Experts of a small language model.
Size: 9 layers, width 512, vocabulary 14453.
Experts: 192 experts in each of 9 layers, 64 squared ReLU neurons an expert, 6 picks a token, a sigmoid router, a shared expert of 128 neurons.
Below are experts of layer 6 (counted from 0) of a mixture-of-experts language model. Rows are named router (the router's row for the expert), down (a neuron's output weights, with its number) and show model dimensions 256-383. Each number is 500 + 50 x the weight over its row's rms, rounded and kept within 0 to 999. Numbers have three digits each.
Before each expert's rows: a language model's description of what the expert responds to. This comes from a sample of Wikipedia text that the model never trained on.

# expert 3
What it handles: List and table row breaks. Line breaks, pipes, dashes and semicolons that start or separate rows in tables, bullet lists and taxonomy infoboxes, e.g. Animalia, Insecta.
router:485532526486550497462485424639446575555525527496472520501451466512442519550536453448523547573469527491547479559582487547512530433511513496496535475539520463505386562482537498505496528490504537613507529437421585563450544488478473524494511477574535543485555445475459491483535535528599453493437449504444481541534476543529606532463433526554541451546525514496510457466491561425452542472495
down0:536571567541516500477441494403447569511531574439429580568547514488454551358437501467581504545571469549412502528442499517535406519451493592461517482549566536420482479500537561469504542471506496504365532576571454449549472477482531421516495579526480535491471514477560534521557541544462499486402566479482482526447478475508435462476533410479486567541467421371538526583505551482586485416491
down1:659514461462415449577500467492425548546554568513474459678432506453438483560449474414500516479482508472505565459417478510495539467542537525446392436480445521486525491476427499417628457444471462564523541492524544570478631423488428496523518472499457484523503498480381503548483524474475503482498456512447501536561545523561552483408458473523478507499514519334404520531577461515555559499465
down2:592473526442560476470464525492384412472533543528484524582488533521493513391511418509500482524547475481479496483473401421496496546499494500517479456375601553500504563495595450508483387548467480497481507578417469429519519516470456461518487487469457522486565471438506502482600573527490555515613457588554516499543506537441535403458589547455430455512513534456497538526487576601462513594488
down3:553500545681465504452413493516480491527480621545533544487420413536462418529491553565451485484567497488410402544440554460519459535434492459491555525465461514523527546494519460532386459430536527504447560450517476452471517578456504495414495560479546504487506450535440495477409502477480505456501469493547510550479489480482475532425525489529506509484367415547561539524517566473568498464443
down4:444487470421572521550524598486491422532469482415542496407456529423560648555514573498506586573429470496570548441552478495492500580521493564501488528369544522452428506532526526486476499482578596520532544544459468425598460430547645525462561443514482408411455482450552494502524529555499513530550449512522375448494606490546531473527589532434535518557509493465448520497443480535556451495573
down5:489452434492468602519430461471523495535509407406536503478514468525505558501482503447479528570539463589509498572514489399528430519481461506445532482378431503555450563456566512472456487440524492556472515489533499548487500419473529457517512435547379457519477588595477483535412493497539519505479364538486544419560575576541496516491483634479611473452481458406360415493529527583580563545457
down6:531516514478484503515446504500559484446517506502478529376441474548476477543554514518381473464421455500525541488543465600533599477524657496488427513472473470511515458501495504623487472495495570497522460487480616487489504376519585551477496499386518490417488457475500444458502459478449551559445447445450410523522553570485482490450495591513529553560440468390586542487533494483517484534436

# expert 35
What it handles: Adjective suffix pieces. Closing pieces of adjectives, such as -ical, -ic, -ive, -ary, -able, and -based or -language compounds: philosoph-ical, aerob-ic, bis-exual.
router:469489460490558522466468491634520613480499608505500491505559473532437471507508480481494581593481489522517396542556406552469567479457472512549476494498478501497490593504541534573417523497541489549473590525474587520505486503440477536452466467522573499474462471468440422551561520519521503480438502473434536490528459416601575524441448505477529457563521509529425500513460543460463435421518
down0:481464529464467420390520512496410558552465471488411475661443545501510497438521455454577488484518514574449447426477586466442475504515494512364500517531510493474476375437514519442545539523534527509392545553475441466557490456421452549561474523528474560550503516470553535471540508539554499447510513494485367451484534507520476532488508461458481519475522484487597568505518528518529510445509
down1:687561488523447424556437456481554486575490509475497484672491530509453422467373484457489524579475538443453567470488469553463541533511438513481429440486486516541491477455568497469600444386438466560596588576528525503457569460495408498541511467507544479489437546479441490542500569551516427533515443496484502511558455469490592446471517445582508522464505534334508552546571505541494512569495
down2:515492480471634495464472516502430399478501525515423586574505461433507473458573363541543412528558474502421507423493485391506458439531477481479521469411623479477458581507554461507532552465502497479442541524394487487541542511482533452559514476529411555455468469523493540500570539533444549559597508545570481539510477482521613496559526494497447523483510526533537462521499579544522496571534
down3:383505491519452482523515476534510522531495512551545561429505492465575485510491548542576494498472458492608376438443444510453564583452498445486424505472503482532447500517476499485522509396585497533463535452480448498535477531441463384472547480542443525504563504473456560487514523511434517488470477548528519527446441410381547613441418442397591490513405390671503527501541473429465435510484
down4:557607552478536525541522601553453447621526465515524552390500527499528497556462512569575492509452482587509557427546422534514551484481507569425432493471444433466437490505492530432475480514587522448528516560478493444519526568437505461508617448450497445492455500442486487414503414608437560533555487474461518438523548468572557439426482540517513633486524498507535584493519552586548486543536
down5:456381493506507527498528420466431526498505469473406488446533544572577536570453496515517559577489482451573440534602390433544497514468457525489423553433448448430409555411509509490478474399523548534456502526472451570544400516453498513466514539463467507502511533523454456527402495504491554551562477481515501569489612532494455558486499563579453456469557438514439592482509513526520507475436
down6:512552561530553524460434521473537524454491415539475529384541541509470449546481488517481474480482503546599480543480463476447579482491649420462365539519519420496395440434514458589478491458449517547514481472523520403521584433555458493457531541490537433521622454526423513541596475476468498516419449439479474487544486472470417496546513491504500496548515411451508589635528440464496494513458

# expert 8
What it handles: Foreign name fragments. Middle and end word pieces of non-English names and places, such as Turkish, Indian, Baltic or Japanese names (Ghorbanifar, Chakravarthy, Varėna).
router:519582532423545523455482493678459528566509576514488473448444486456480507529524457481519553601511446468526434530517439581569552462482521490529479469496473452462425585458470482538505503464518527519446519445437591509486514490443446523513446465525502502556507469522433451508552516509544502521438520496457483471524448489534620552436448588516501444564583563497458522467462561449479492423508
down0:473546455474556485418450556487474511479465544516451471596458478582512536422494535464486502485493526553520517562513527546393502512462550529433424502521572509473504463525439536496524523460469546492410532556535479450524482492443475603514505508536525552498526582490570416446609585454462501435419475480504414468528505498448488490517492475503512506455470511362572564459432592524567511444538
down1:664520510470444436543473544451411524517529499422457505647537508510523522489469473369479476474565508469442529477485468545494534549454496563482443521525493543552541477478524498423539468440423464550492559584475569564443537468490458542540445489509582527497412506511411460552499571486486488430529485568500493457547544453527534556521518441554452555515508531282420532511451463498512543505470
down2:504573465572510548449479585508490431477566561486459486694447444500486430474531443556585460505509453498438488442453534382541485504487569482494499547447552511493394507481547496505506418512472472516464542580442471474474541466538491331493513478532473579452522491534504494548532512522483523578516482521538505533522413512518613478501518497503442462437562549497503501556474609549482501580584
down3:559476435538378480547534465499432482516401452654491527499542421517550354439455570537469442490475460446613482541511517511525452517459425473459474520467483546452513608487507522498549490453561522517502573437530465472483461474537495518458445463526518473497495443517530481423496500466466491465520535608597526498422360526441510595449442446605478464500500459557525579446456518464606509467554
down4:490442554524554503539439493504411451559604392450583552441477479458496567558499540586523493507531505542445474457559548490542503503490482458485500514429474446484482537473497507481440477603575530512533494547394465525531474563553508473469554456517500586510438509514489536464488509507547476438495591439496468381437518482489483404569535539469492589493543573486537551564455521466516562543498
down5:492431494485548541512472432481446486494511449489484493556532487530506500519525513461472546558516492459413392493500412491546510536412443478526534512429526429400403524479573511499386442463498531530457481487519425435425404475481432457422501521528478447469536537511467441559421533526468485577527427494490567514547583506485519592415508551546512469546500472484426471440494514415601575503437
down6:593463483521454425485502470499466509431473411519501554372535541486537507569539496504461519485396553520552514490522565500533539492444565460448402439513529457491478471440446427540501450494514503495534483492456574524449609341629460507471569521460504397533502566520481438452562474509454507571533435449407402463581550557434504528443460589551422556451457498389502545565499373472478563458450

# expert 33
What it handles: Proper-name final words. Last word of institution, country or place names after "of the", such as Islands, Cyprus, Affairs, Representatives, Congress, taxon endings -idae.
router:514556599450540474490537500602451573561535570472544520425458441506476492485465478417454549540472440477488416515504462605539511423464512518490497505566448459474528583463553488547572477447541536550461519416399535541526552475449443578448426505571573496566493461535455501463611488500528508509442539528445483557458463564558577506425443555532529505567616520519428416409452542486514484404536
down0:573522458533534484452519458458460554487496600441486538645511528483499527428495442468507492562551438571520446495498549558489477479488499524400398578531469554445440450452536478475474547613426484454474501416583526390583501480435437551577508551435409461488497609478454525495582517475486449478491514460529570519532471500508497498519499515480472533579530416393532529504512614503590453440473
down1:690500512479443475541503483422471509532490573539436450623514506452521432520439499435474557492463587571420618467433444501489524505470505477522438469502488517527598494522554507439539493493466474541535512510520506530498532444438448522468493497464521501437503574508427538561531551510489539475548441449515510553542505479489492517502480512530447533543503489350446560574555541560543509513495
down2:565491583568567480491544528489432457459520456475464514538512477450464435421567423543532433534555488556487465487454502471509437606520495477455479487377604521494480512539577493474530434491397508516441519569418519413484486450465493486554545490603410538449513532527494546549541520544403539521488438542591529579548456491415596376488537530593460496497543559437499468515531637559499524518537
down3:543401488556545521537534517498511533434497526509527539473492435486509481419452534503532468423529487522530426499553539458564505509479505471504531476477456510528495601444496477509466541536513443513505446492544484513408464527373437517435518465474524449478544471497418585473501559443492538519569441450661438527502441553492621636553514458500575416415475472507575438441575533509557510529442
down4:495458422397516550491484558542371527517574477489591482382422548554540514492437488497517478438450513541503518497419461464483543569505599539412514495435453466527451537526504471468532457582570489537541579581456528530504496509485539488519558428508553481533598478479472534435533464439392555444593490538519471419463486487522525458497580538466562568493599605625492570439526526535550438473500
down5:541446472476544555443548459489564451495521503382509453608557507507539558561542497518527617581497501509632476576551430499520470431447413498548530538443483454469464590495513460467417450370490530481459509549438418551467417519470524488496507496533474427401472571457452500514476507490458465517539408568477539477484544500451451536366564616533502480535434482489443426510511633492527473485399
down6:525545476523487476546557468529472554443438426486502555397404582531470509559507526479365498497390544472558564499588572532472532561498601572459405478487478506520475432438464409565480521476512544528522487490489522600515551393465480503510508495458507474435540531540503527469546517448462484513487463447427423454632462512466458492508463600467492516522432469525582545616598412520513543456537

# expert 16
What it handles: List and table separators. Table pipes, list dashes, semicolons and commas separating entries, especially in football squad tables (GK, DF, MF) and country codes like ENG, USA, TUR.
router:513550536455432465465500508587451556509570487531469463529468555451478532536554465386594557572579473455465465577506447509517557452489511478504499552566514472522480578487468426614490509465554545551468479450443576552515468465408459573492480426525524494557536541553456413531517507525572519513434470568454465492448479498531570507485489519520564474492530493524496473446489564480466542450537
down0:353536480487511546457563543520458519457430589517430558623450468585494512444515475453556493507586509570542507514422492577489494507407503471519488539472497515435485442456531595394457527488544567491507522532487520511528486452385566487480470449432417560486527522467515534511532505479457436451471494560489464480507496479534464536526485514444492531467540476355482536435491497481517528409530
down1:720544501499438451552540493500502509537508493432517444630520556488466429509446523448472479496530590537369516410509458515573504631574459554465526498487494532528536479506573484484531458449542443553448554507532487463472520472530522563567490492486530486481473497489481506534626524496514528468539456493518510510519526484611539508455544492550496549499505490297477501464475474519502513479510
down2:564493482528541507500444511433449416435492553543372569625536516501467518478562392533478442510599430534536516469520503377550497610506502482482473493528573511482514614533533504390426507572492542497437526607460566484508515536450521472443429474491398487451551473587453511507478532496487556519563476498577504459509559535413520487487520528529418523510546524482488445477466559543502491560467
down3:517476431576455541523560609509488501492443609563415619418500495482497491507550521546514488460562442479490412490466459468497469554441477498470456463559496609543452458459492535625430467486554479497486531442561489499481474573444492479529513497538509439492557449485500466435404584485482514505445543539575409488479402540451454592457480408522552529497390453524518517459446548380478551526444
down4:481507521462519470482523602526365496509508517481548577433530561471492512535549538480523514412524493563445493517574475498576505526442559496369454513493565448497448563524506506479525439493577508441511551495419452464446440505511593439517546480580504466513471491501525527522534487558445568469529480501516471407461614420571490466518530559455526588572495497515523518496482559487614479487524
down5:491505472510564519505454386483493542513445490435432492600525545500522527513433484461521504566518515530523551539485417460512572558419454511463495404472464550506392531433535531480388487466487548516458474489506487478392406502508530480543445450477465492431586548471418575494478514543469516469381477518494540443518545512448509602410482559582552471491534447454403486464484546497622554449405
down6:520511523580586515549527494542537479508431465522447534501482558421490606528464530468420506477420448525457528525518453492536513457491613394474356495486583465438432436511454505513493439454473542498568443401412508526400578434523448484589541538449449461500475510435463453505503496472488568521366470486452431434594576517456495538444484546464427482474510496444534522560498487466502498426563

# expert 21
What it handles: Table header cells. Column-header words and pipes in Wikipedia tables, especially sports and election results, such as Title, Name, Pts, Pos, Notes.
router:467565565505531494461478457552518602548500565478453481488494487502466535550534421452478626549513500453568493580569451558556507493474519490522490454494467515489565536480527476500487512486580506513445547470469596549444520490471393570484475487550568532534490464525500432479513535502599482460454521518496557534527437542631659550429425577550496483502517542503500449417524539493473485498531
down0:467521442573509500414455531502387571521461497471538553586509487513492474436475524457580425522584432546498457530485498525550486562387550560422434477541522661506386460482462555392488551598509555501433449514561465541523544458501486460485505525473464532458447497446511585484605585456514578473444455440584483501449495513512462510494484478463518492506421451416453571495526479392612499430534
down1:577454491486445483547532451450528503539460517530508473653515521524489492547466475410538567445483555446450539460425507492468557503474507507436447485542486515497520487431432487432554440499418447564566565432542580507487573419529429585528513418451476477465429546459473530510568526547490437425574483436496517486516505457487514483498552490502486555519526483302412503581541498510499552504483
down2:594480508520592510476486516531388474479562600502354474524519427495486464513522415543489430498522499499487451479445499412548516561472509477525461431354506529538387651515506463488510400519488487426516497582453482548528505517494488469593483468522453567482512415504468506478615530474429517486525505523604521570578485504470551432436549541493417553521509496472499488568499637579519494534555
down3:568397447578525543446475528505532496561510533521540503498491522484512444372526462516422446393526529509502405525509566447556453553433445556482564483555486542519518556496468490582497500524522459523424559448491467493446461496483532567464504509534493491536472604542455426433446564482464491482447546456564412491454445530492394504409541499545396463535481419505553466461488504504574531469480
down4:473511547507611506471560559496419507479476559452511521407459516474450580605487530613505500537464546552461445557582535526578482597429470519408489479474507470539477435531409606532555599582558519473501560520521440417503510450445558479477518427476439426437498427521490446402556464569514599392545430454446443423440598502502471483584592497444582513578571523433522550477471458542556402504526
down5:520568505503443501533613491488497547558551476379392501424491474474527534523393546511420579477543492485564523512470413524544462519491447461479482463459446434523453498469492516478437461427532541562476428443581472532500465502484489468530551475487462392470415489501515526526455564500434471559509483540476544396477518411555442569444500564496431432416502457467414469417488507492565547431434
down6:529523546646493538455494568481448502538469491531496474416437480468495574514488496522430514547425551543541513578499575516538579521510540448469404486574376455438516496446494491545533447568493540509540562450421509533477523400508478525488473536519489541557513534566492464442515470464520441452384488440450458509517477477462460490423520637427379548521494454415492479456526468517476483498475

# expert 25
What it handles: Word-initial fragments, table pipes. Opening pieces of split words, such as Inf, exp, cept, Imp, plus empty table-header pipes and award words like Best, To.
router:495573564486536467433479463590466557575530552512442506463428509471448503528509421446509533550476483451520457540499405525537533440482498484474497452477529423462527545459515446495461452445565518564448551441458583535467590476424449584529450468583498501514499505488417480452506546491527449448465461544420511521539433537618600509457449550552548441555555515452491475463494571447474491489521
down0:516592466589499474441490471513488546579442513501443548616465512512494588375500463491479458522472464600469569574461510507485497502360464544419493509560519456495511431506387560434525537546480534513440523526502491413602508545430522554491405522481436530493479475470573506483546493480483554421427492476519502440508512495450442477455526510443576537447483477369553578495510537480638523426536
down1:638539551491462429509507513484450568592540531492449515658526477468434501468517508420473501467474467527487526529541432510537480575558483499463442475518492512514540467519518474397571446456461479555495569574451562559519555540508411477542469482450545572472466497521411511516524557499496485490549511556486479478497538489513541498420514463542473586455452530296491542431516475503557500508453
down2:511526520602533531416442457478407365466510573548424524550473445477429434490535419479507433499557513506429521442495466385493498553495553436420524505361575529488489559506575472488491468452527447500466547580421527477494502516560526487458557410534383476458482509503491506499517511574429530548553511528554510582523481523433500463488487508536421542448510558539507494598502501545422511536491
down3:604518461480516468528484517474498503500450647536480588497524423520438433471421545531459476495513422539566376433576498537594503547516401480475489471599460560530546515517514492522481604447499492523514491430494499470498432510468481543446508542565536479472541504509480511457458510501421568446485572582545460461453433473446494557491516419558459504517485373519512610498486472416568456462524
down4:547487500534569458569452595448375444574513520441629468510532438474503627532516549541512479482420493614505522469569449503507542511429491484484474523413497435459536498565490493421479537566574525487561508507454466458519475443445498519461577507478492418492524444470520522477559421524468597546532471524498536457411431447560516458514380515457532562549547517346517548424428489480548440481480
down5:500415388511545511507412414483592474521549472433444506521546605489495597419516449489493555570574485470498475560510415444579501492477451528492486471441454451458404527484478594518463486393513519591546501532540429508471404475526500439540554441562505409478469548520407549489442535580501456509492479537489555454524480488430526490418564596539539463518512471365416574539556494517565492550425
down6:507508539468507491485489496593419500476484455502445538457495530489581545584488519548380535471495507442531528499540486560549541503511655444452446481574564465465370472448507485534445467469462449505437481466438531490480575373547461484522460478462480498479595486562470430534538519510441526484480450477387488468542553530472486397519477566467458506476443495522520510504465481466500514433480

# expert 6
What it handles: Sentence-ending periods. Periods ending sentences, including )., "., %., plus prepositions like for, on, in after nouns in biographies and sports careers.
router:506530578524620476496443522562401518539457512498400541483456471439498534525515482553463531574551483483458429496573456576497494475522474491503504508517497440485526548532537475500452490470483546520485587398437590513481503492469396561555436461526476465426490468518457392537499549435550458520483486534485460550521467517530535529493413540526583456567507515517508522410443476502462506474567
down0:510538507418445453490512496445463515490518573524509514515500514501512523451508471464551572544453503595488417524391548492487449519435471535480436505537465459520393451500432499404513551509531510513479513480585505454557542495324553576445470579510522528516498498491538442586581503518409451499468500590469476486461537421470570496501545550482493505520497549440537579562501514423613490453494
down1:645503459514429433535486456480471538560540555466477440606528592477499542435510542455508497456495523562422619485501458472503493490477482529489455536511475511553527507496474474522618455418429452545557574575571557521549600453534447526537476525503515457467452530502418434528550498496466488404472504512428474463530553465472588503532500454526516560456470478279463497530531563543535514533422
down2:512450564591494505494544461433355481503523477516468519490465570451507439422510441558539412504547558456506499408508516349530505574523601420511505462432520622536427572491585509516556470551501437517473536651361452527507536440486509427490483476517356496490467429520491557521539601528407605496591484475549493526507474564494548482498544535488493489461506533587554554508579550563458551542533
down3:532464387524552501499500507436534461518496528536449552449499456502468466466498512555566429513463482501487423424556477489533526614502517479422470478544480500506479538620508471590513461465416451510600550468558537471538494524480477488464457522549562490497486555450482511429447456539483552484438512491507528499425425460490489612476477499579447424511492453556541553443489507407472502495470
down4:508468613457530498524537593434444434535516533427616499426475491519462552586490596507485510423412501546550420439544476523609531634485480426436536502392547568398471553462509542465559462502573478521513560530489454454514476475505547505497535480502476480531542491504462403450406542560418537551497530501488396478483551489561548485552638585463535562545520622495405502524461523516537410492529
down5:496391481506486522549504454512539482489577391436494550538583434504543495467560489463491598621536504502487446556520400467589470519457412489539447488426453504488395538480571505578465449410550473474522534442456545531508430526481428474509581508495457426498450504493521524518473522520454465484569454575500644484448528505494511561453500612504575453572456476486377445421537465526536499479339
down6:566526482512548490553540497549490548542574560446482511411420435430536524483571469520446515553436500496512530508548514482478539531515545515426399541402490443479439383537498479486465488502519664480481568457433500608451561419512530530509463451519520471477482485485454477475524577529525553555435483471419452504430559555465404447392448544412495505497438462494624480619515463532531552456514

# expert 13
What it handles: Paragraph-ending line breaks. Line breaks right after a sentence-ending period before a new paragraph or heading, plus genre nouns like comedy, drama, documentary.
router:520564591377589470438434530629444518577480559464461460464415487525483448537500442403556543605459489465589459516565427566490534478494565488507480462483483489455479496506564442492500426494515509523447542457409572558480532518471474562511437457567505480551521474531463419473497520466589454532472499510419486518504447464519598503467406476538498415567545536522452431476486543495516525414522
down0:510510433503488511462527573430434534491522520531434527552565542511490565474493472479521513506524532520490461502519564536453483505485507509411428501470495469468488441420469489421479540508467567531418520461443468547535513496446494536496440501500466439504493561520589479506594568518534448382450546494510466513538507427480463508473460544377502493507519529371568562468573542385559484433537
down1:649494535396483511548507519481480450517507568505471476615523566516508499485433463448510468499482556473369537507490457467459474539494508526477442478509436527522554545472538531472580434437449470570570556534524534561483546472486398540507487457502522445549502524486448478484528539499503505469578491513505558487522600461546549504494505453539492599503472471305417540505537486469489554542452
down2:602446491458511512461489538469402485538519562498399523576478479490429461466484427492491399458589483529483521475526549376510528540493492510505501499401559536501477546493543486527527542451514568448490511538428482470493503564520494417474462516546462569470448510481480479521571539584463526482551508527625528590476451461506596464502635501536418501457533593495487463533465619561519537523554
down3:617503513533482506467560455541464472465421500510459511421521484613423477480484507501512400485436477470556501421502496432480488588442467550491522488469476513511471482440470570539497479532543485483522533462552545397465494525463490520425560438425551446450497522541465389499463525502489522466507510493615462473499456517498579602503455444575514569489499398552509591489531485388501530522485
down4:588479572486612503445535528498395477513528418429554468422498484471434534536457512490471524514440524562558442423461464449475530564472575442448482541485496395482431498453451580483549483563513544435551571538481491436447518442490489453449566443453537441446516479528527519568445474529560595449545455437544425354481576481658520553456541539479597456508536543459537561521494512554529475520535
down5:481445470489567549515468468505473481510532464487465432481458471501516414449476461412577594604521550444493486551434389429521442495493393478505542505416443465428391563467500535505445486437492604502461505410487420485495432452513459488469557520531443405458467571486517510540378553498480411539535469512484599566419495429479515596459512551523470469487453467443460507443516508591601536535421
down6:618510548470586520417491489517489502511457488423534514338478482454507447511527569515480564544461492451568563525443523480511554497539577454478358506507451480561391477463499480566488391536493624472514528396447477482505525345535465448591519488521508448477452485443482526470508474426456535547424472474460484424490517579515443490542447541483374529550420469522553551612528511537467502563479

# expert 11
What it handles: Mid-word noun pieces. First or middle pieces of nouns and names after a/the, such as dr-agon, pl-aque, -yard, Brown-s, often in sports and place text.
router:522554524505522497505517480740460582545523613520482489473437553530466461508509526494581557526490520511550432519533437599538566477446528476508521491485490423498489577452542456562427504484553472458449595417490569548490530541420452599494438474544472447545499443468467524532535564496519497502469496552446562478534466482607569524508480540506487392522547493521446518471526550450518457427535
down0:563528485466522494485462486482519519507532559418466515593489571552469513487545489468543531497556547600560480548471503552444483522460561534404461509499534494415496478472524519404491525494445556479495510492513465487534548548445430544515467531491486493502495544492627521542604523589448477505472512540460461513542544388503441533509525502484518557523473536411579494484537598466578504411487
down1:764546501432490485567463464472492537573491549488520503666539527495496509519507497410482584452475545501448580486475477499491481541459454527479501426563468533523533541423510519479574478487483477514545592575510544537503609476443413544490537506441474439478411434480460508440528590447451472453521462528473516426533583432512478479546544448523529579483532511349560575542533401528568537531504
down2:666433539492526497461441537453508465467535524474442551628458473489487456412522408530529408463545465512501507447476492412532505489483426468557487491409561515489493556535545476484617563546502501463531500561465446463544535413547521447489529452584467594540497463501534530483519488513445519525596439485577435592473460484495556447531513445527428474412503515435477456524512551639546501552536
down3:509484491498463497621508540521532460576488492512455543450491419491540424449528460517468504426546483444574420452446529533578540612485470602507568381547470481582544558495498529583436477443558431445452443417597498456499448573494525529451543551504513399452480499467426496472510534543480564427467534431549403499425412514428529606479485571526437460438462511547470519524527509363571522579436
down4:460471474487529520508558539502453438532553519548567482439469526481515571589484529561476512485480512529495473428567498463564535549452508503519451474465538452430492499508477522473496535497610506504515512514411442523461479441505467439561524437510440440538514474453472534390525505509482534499579533470476451427431560501534527477429599595506528583553502517496504517462511536452596519543499
down5:484473516512584530530420572406437535513533387537524452488463544538551538613438482562505515607534403435538442512578389504481496527488411530522429523540519416435440489516467492471402498473525537541422489472530504561573406563488435505444535604457510428477531516418458462576442566463471516488518475470542520587515623510441464595404568531493455436554487526540475514441457528491509519522493
down6:530509563635506475505511505550481419410481478566471555446411483522497523554513501489432524541439481564537491484482498496525535487454586426425394526519475423526436413583538498534501451496464524471467513457523516467476515393521520438540539542452501509515600476537427461453519472425520553527451461411451462402556532541535412518428480630491472508583450450456491533550434421408451486537520

# expert 43
What it handles: Copula verbs, citation names. Forms of be and linking verbs like is, was, became, remained, plus commas and given names in bibliography author entries.
router:537522563494478491437520509634503601501544585535486458429487446521472542480513425494527532589493537412511431565592445578542483490502528488525534499533500468475539535518508447556485513502620461571483475480434555563512580431434442509487425537533525532466550444527509463533526474523581497497501497583444492538493524528580608550415431543515608504606563543504443471481433578485497515446488
down0:607510422511595520400430486533468481507479552492465561632482485527545520424452411461448538491436504579478593522440521531494507501498483444429492551524515451423475442397497507531492496437537518499397561523524442495504522518429518566472471512517469565475538533541471452526542597464541484475471465528411429460483531485493478508536558552442416572555429512364492506493522484417539446443507
down1:697522473438529455579510447505436520544516543528468470703499540461498405567463487472519531507506512488492531496511474494445483520540466578491447526414449486506530468485450500421515480437464441527505583523536523485486581531461418591508503455503493499482485504482454523486510511613513541445511472479467561498431505391515503505507504462551496528408517452355440569538518463522531524507471
down2:509492513405472510520471439514413563488483460463405519539466516508533421448530427524529402499600528566627491549500483433556510544460497492430509501463538522503440601496540486498578468532523599490469487613416530545483475508542507454596569417512401554469456430485428562524597448554387503549556469574510522549535491481473534434425543501463422514418518551551530412494511531569520483560604
down3:502513424584503535523409496591432531470498569495529552460503475525533445453512554556469487477491467535541486480514513420461486565493427485485447558580447547548497477547483552538452468435509490553515490444553473389438467593414400480416505460479489522415461449495475506424512504560510524437430530544566503511418432448488506622448462460535458489482471440536601554474509486478547475497520
down4:550447480452546517509490610470420510497524492457539438427520530488408543538551481516495450476481525551480449424535514456587533551521424531456536472463534480443516473498493494519553500524537491446546601596423396503565523553441513482529559435526473449468508556439543454486604507548435580479506532461563511445432493436523415458517548609445509600520549499561535553443475566515566491544572
down5:508436385520449548545541359486492560502450562445458526598519479502541582592450492485496542578515473464501498588466378424549504492445440514543499468471422500445418515497586497486435515382556491531495539571539450496490472467479555482499533503503414442435488517496551534525488543447511491494496414510525521515540560495469508577524488577561597420544412380478399517440524440505533451431368
down6:458568552590516438501479514491484488494441456474533520446530420481492545499512456472447479558437500482525540560562503472526619538473606414427397487493497452515468471431491473540545498504423531521548513521541628549445458429563482520462502524550424433454522457509461427471507509492392462453462451530396405524556509504495497447471452511455488486450434524495564497610534392507494498540487

# expert 1
What it handles: Sentence ends, table numbers. Sentence-final periods and line breaks in biographies, plus numbers in sports statistics table cells after a row break, such as 14, 32.
router:504481521505481481517550449576429541462456556523497471474490492456489501539464475474458491627578513479466375571463421561468425479447464444486514546541448490427567492457467514551499521549500572464539570415488518582496571517490363484510431398483591581547553489498484485517569509496577483522532544555514558454522498489497575558461548504497470429447497456526454482480510483514472480508552
down0:515514467510512449458546567476443551474518496507458553615463519522534538441536424424550491514571455593480575504572578487482494517439519540476488505552520515521518418453434502507483540567475481438425532548517528490542543539405480553510537543532500594475462498430576518491541631405496528492471531503477472457487535551522597525484506540391478547542465488383499474556533561467566590445443
down1:602516493444516438557512486526524541491549499467488466654431477465451481500407470487504508508486490544457535504458406586520503501450537543462516513432464489494515515560560492496503468527501523526512538583490500540425562445567357532564515451499547515514472515541420545526490560512481388499524435482409432486522502526554505489469488453506504571454489451350413508572552474536532467583429
down2:498464527429552522466439479482417555476484499522425499570497489578537528415504486499442376476488520495553469456512484317514563463520490525478422455419470591476480554537495451523497507486435496492489583572437468534597516527456472487455498482482410482396580550515510525477497534519499643527575494520612443549474550547465631468456554573491420542410554534532494589604500531568463434516525
down3:501534628504543480490480543517488433524457493566476510324488415550476460535552541529500492497547519441571507481480459415571470541521480424535428533520493463582519515504492453567456429518520444509528579424470534443449496418399505393488544524471486430514495452509473519400485507500472480538504537448569525497507471468473501562439435373525543501538502479531612549465451468428528459418510
down4:431463514486597565521474569469400448531503514436602503500469520438552616497496537524477523496525524532529466469542430506527556557502506472504481500541548476457511497473512525500590550614557473408538518545442466488495466561544523486467512492492523466460548544501458520509537479613459603499485521389533542421430543460480456461445593555413531618448515528416495502398457478527564544511494
down5:560453377493542532523540450486544528555569456372490491503518523490504499529510441460417554575540506514525458470422466481590472591482436534449495508441489536440414524462559516530398462454529515527531491559479503521452445526506503461478487524529508539356485503489518536503579499549473458548545427458471666416452500450490541585476466599578537379533518478441423500416517473505542555433417
down6:663522493527554499472556465489455485551498495543477488454451467461494508551454492445424448562473456456461623415513511590522513486517591486442381497494564460550498376451547450523462427475441590505460559479449509487522510422557443519571437533467495514526486455483486458473574480532468441482407507473383498459486638636466383483553533609491390523548444433410529457539481471518430541461459

# expert 28
What it handles: Building and ship descriptions. Word pieces and nouns in descriptions of historic buildings, shipwrecks and objects, such as storey, stables, brick, steam, manuscript, wreck.
router:474528551394531550380464500630444524552445572452509529468431480488475529487492476473426530530522512464548441560546493591472516460459482495494455456561508427443456537520506446493444472444509523523460549494493580564455534423406403552489481465542506559493540432510457468524527565463505487511465463492462469520533430532574575523495505570502500449573529444473448496471488518449528524503557
down0:575495482482512567477521489453465500427497557434453497661458540544484520453415514444532468521504496554519573557525487558459474479461485551443496446534567526444433428530421481414481508508471566519427513503510466501534474433479543550545494447539480547433528552464569524497511528482529395482496477486492498502507488473496452432507570579436546507568469469318590504518522563485564482500526
down1:686499564506447437495392508468472507518550520476467425641517499526403526483420551464511562558439536444421516457586489493521508510453508557543486449503509501479533531490508505513564453426494481557545597527566536492427580522454479535528432479492537518470458558512353513580554500551537503505520490496512446463556545436555486471462510450518509521529430556275503561523569583541554469535437
down2:635511540501543559453467510493392414487521555512397501635577483460500515458583426487531434505570482527464523486485494434513513518472514501521473455420596509515418518444519472453480503461461484515479521553434483517554506462446509498540462494571456530459504521476501496492577561546457533531554456496553485570505507474482582383504581603524390479445554499457517531503445590603545552567545
down3:504484494521403531481531513474487468478543547565503557413407520452517517495537577596472443401495466488569362504501499554526455543458537523508550483471422403513469525543511469599439419426539497557540502427551489521447401514410500529488470456550484466478450531516531486426506503473376547460553566538500434583384414431359507591454466433514536472416471390547450504457467543438588490616469
down4:502480572367537504472476554504413475564442460543548540451411419472455589520570527527532479603464511600430497540526483535544501551456482528431428505436440530462414469441494495478525531549576516501559582555432463512526467495438503488446586508532484468527593558469598485458540451508490514424563436480537415472569544488527449464460562527537520539520544470490483555555540483448560525531531
down5:589460400513464513494447398532476532539467427445384445530635446543561545530528510509450594508528567511528448529558397480517463560431445613531506465444515465473421487448524510542454453421570515504534512496458492616459415518482548470447511493512524408490416575477519528582408527574475507509481481557471555458462594520473484537402522590506588462524513503496430467525459563525527530484443
down6:466583475506605526481474478557499513506449459440508528407427534469477454559491443556468433470425524535514487489463503439613502510489632473415409408409492512452451524470473503542503455492516530519534530499385509435464498451513453532556555500507461539437543542552280523430559529521527496511512467445483504507496568552515455490493434634522529524536467513403607544506518540482486495546498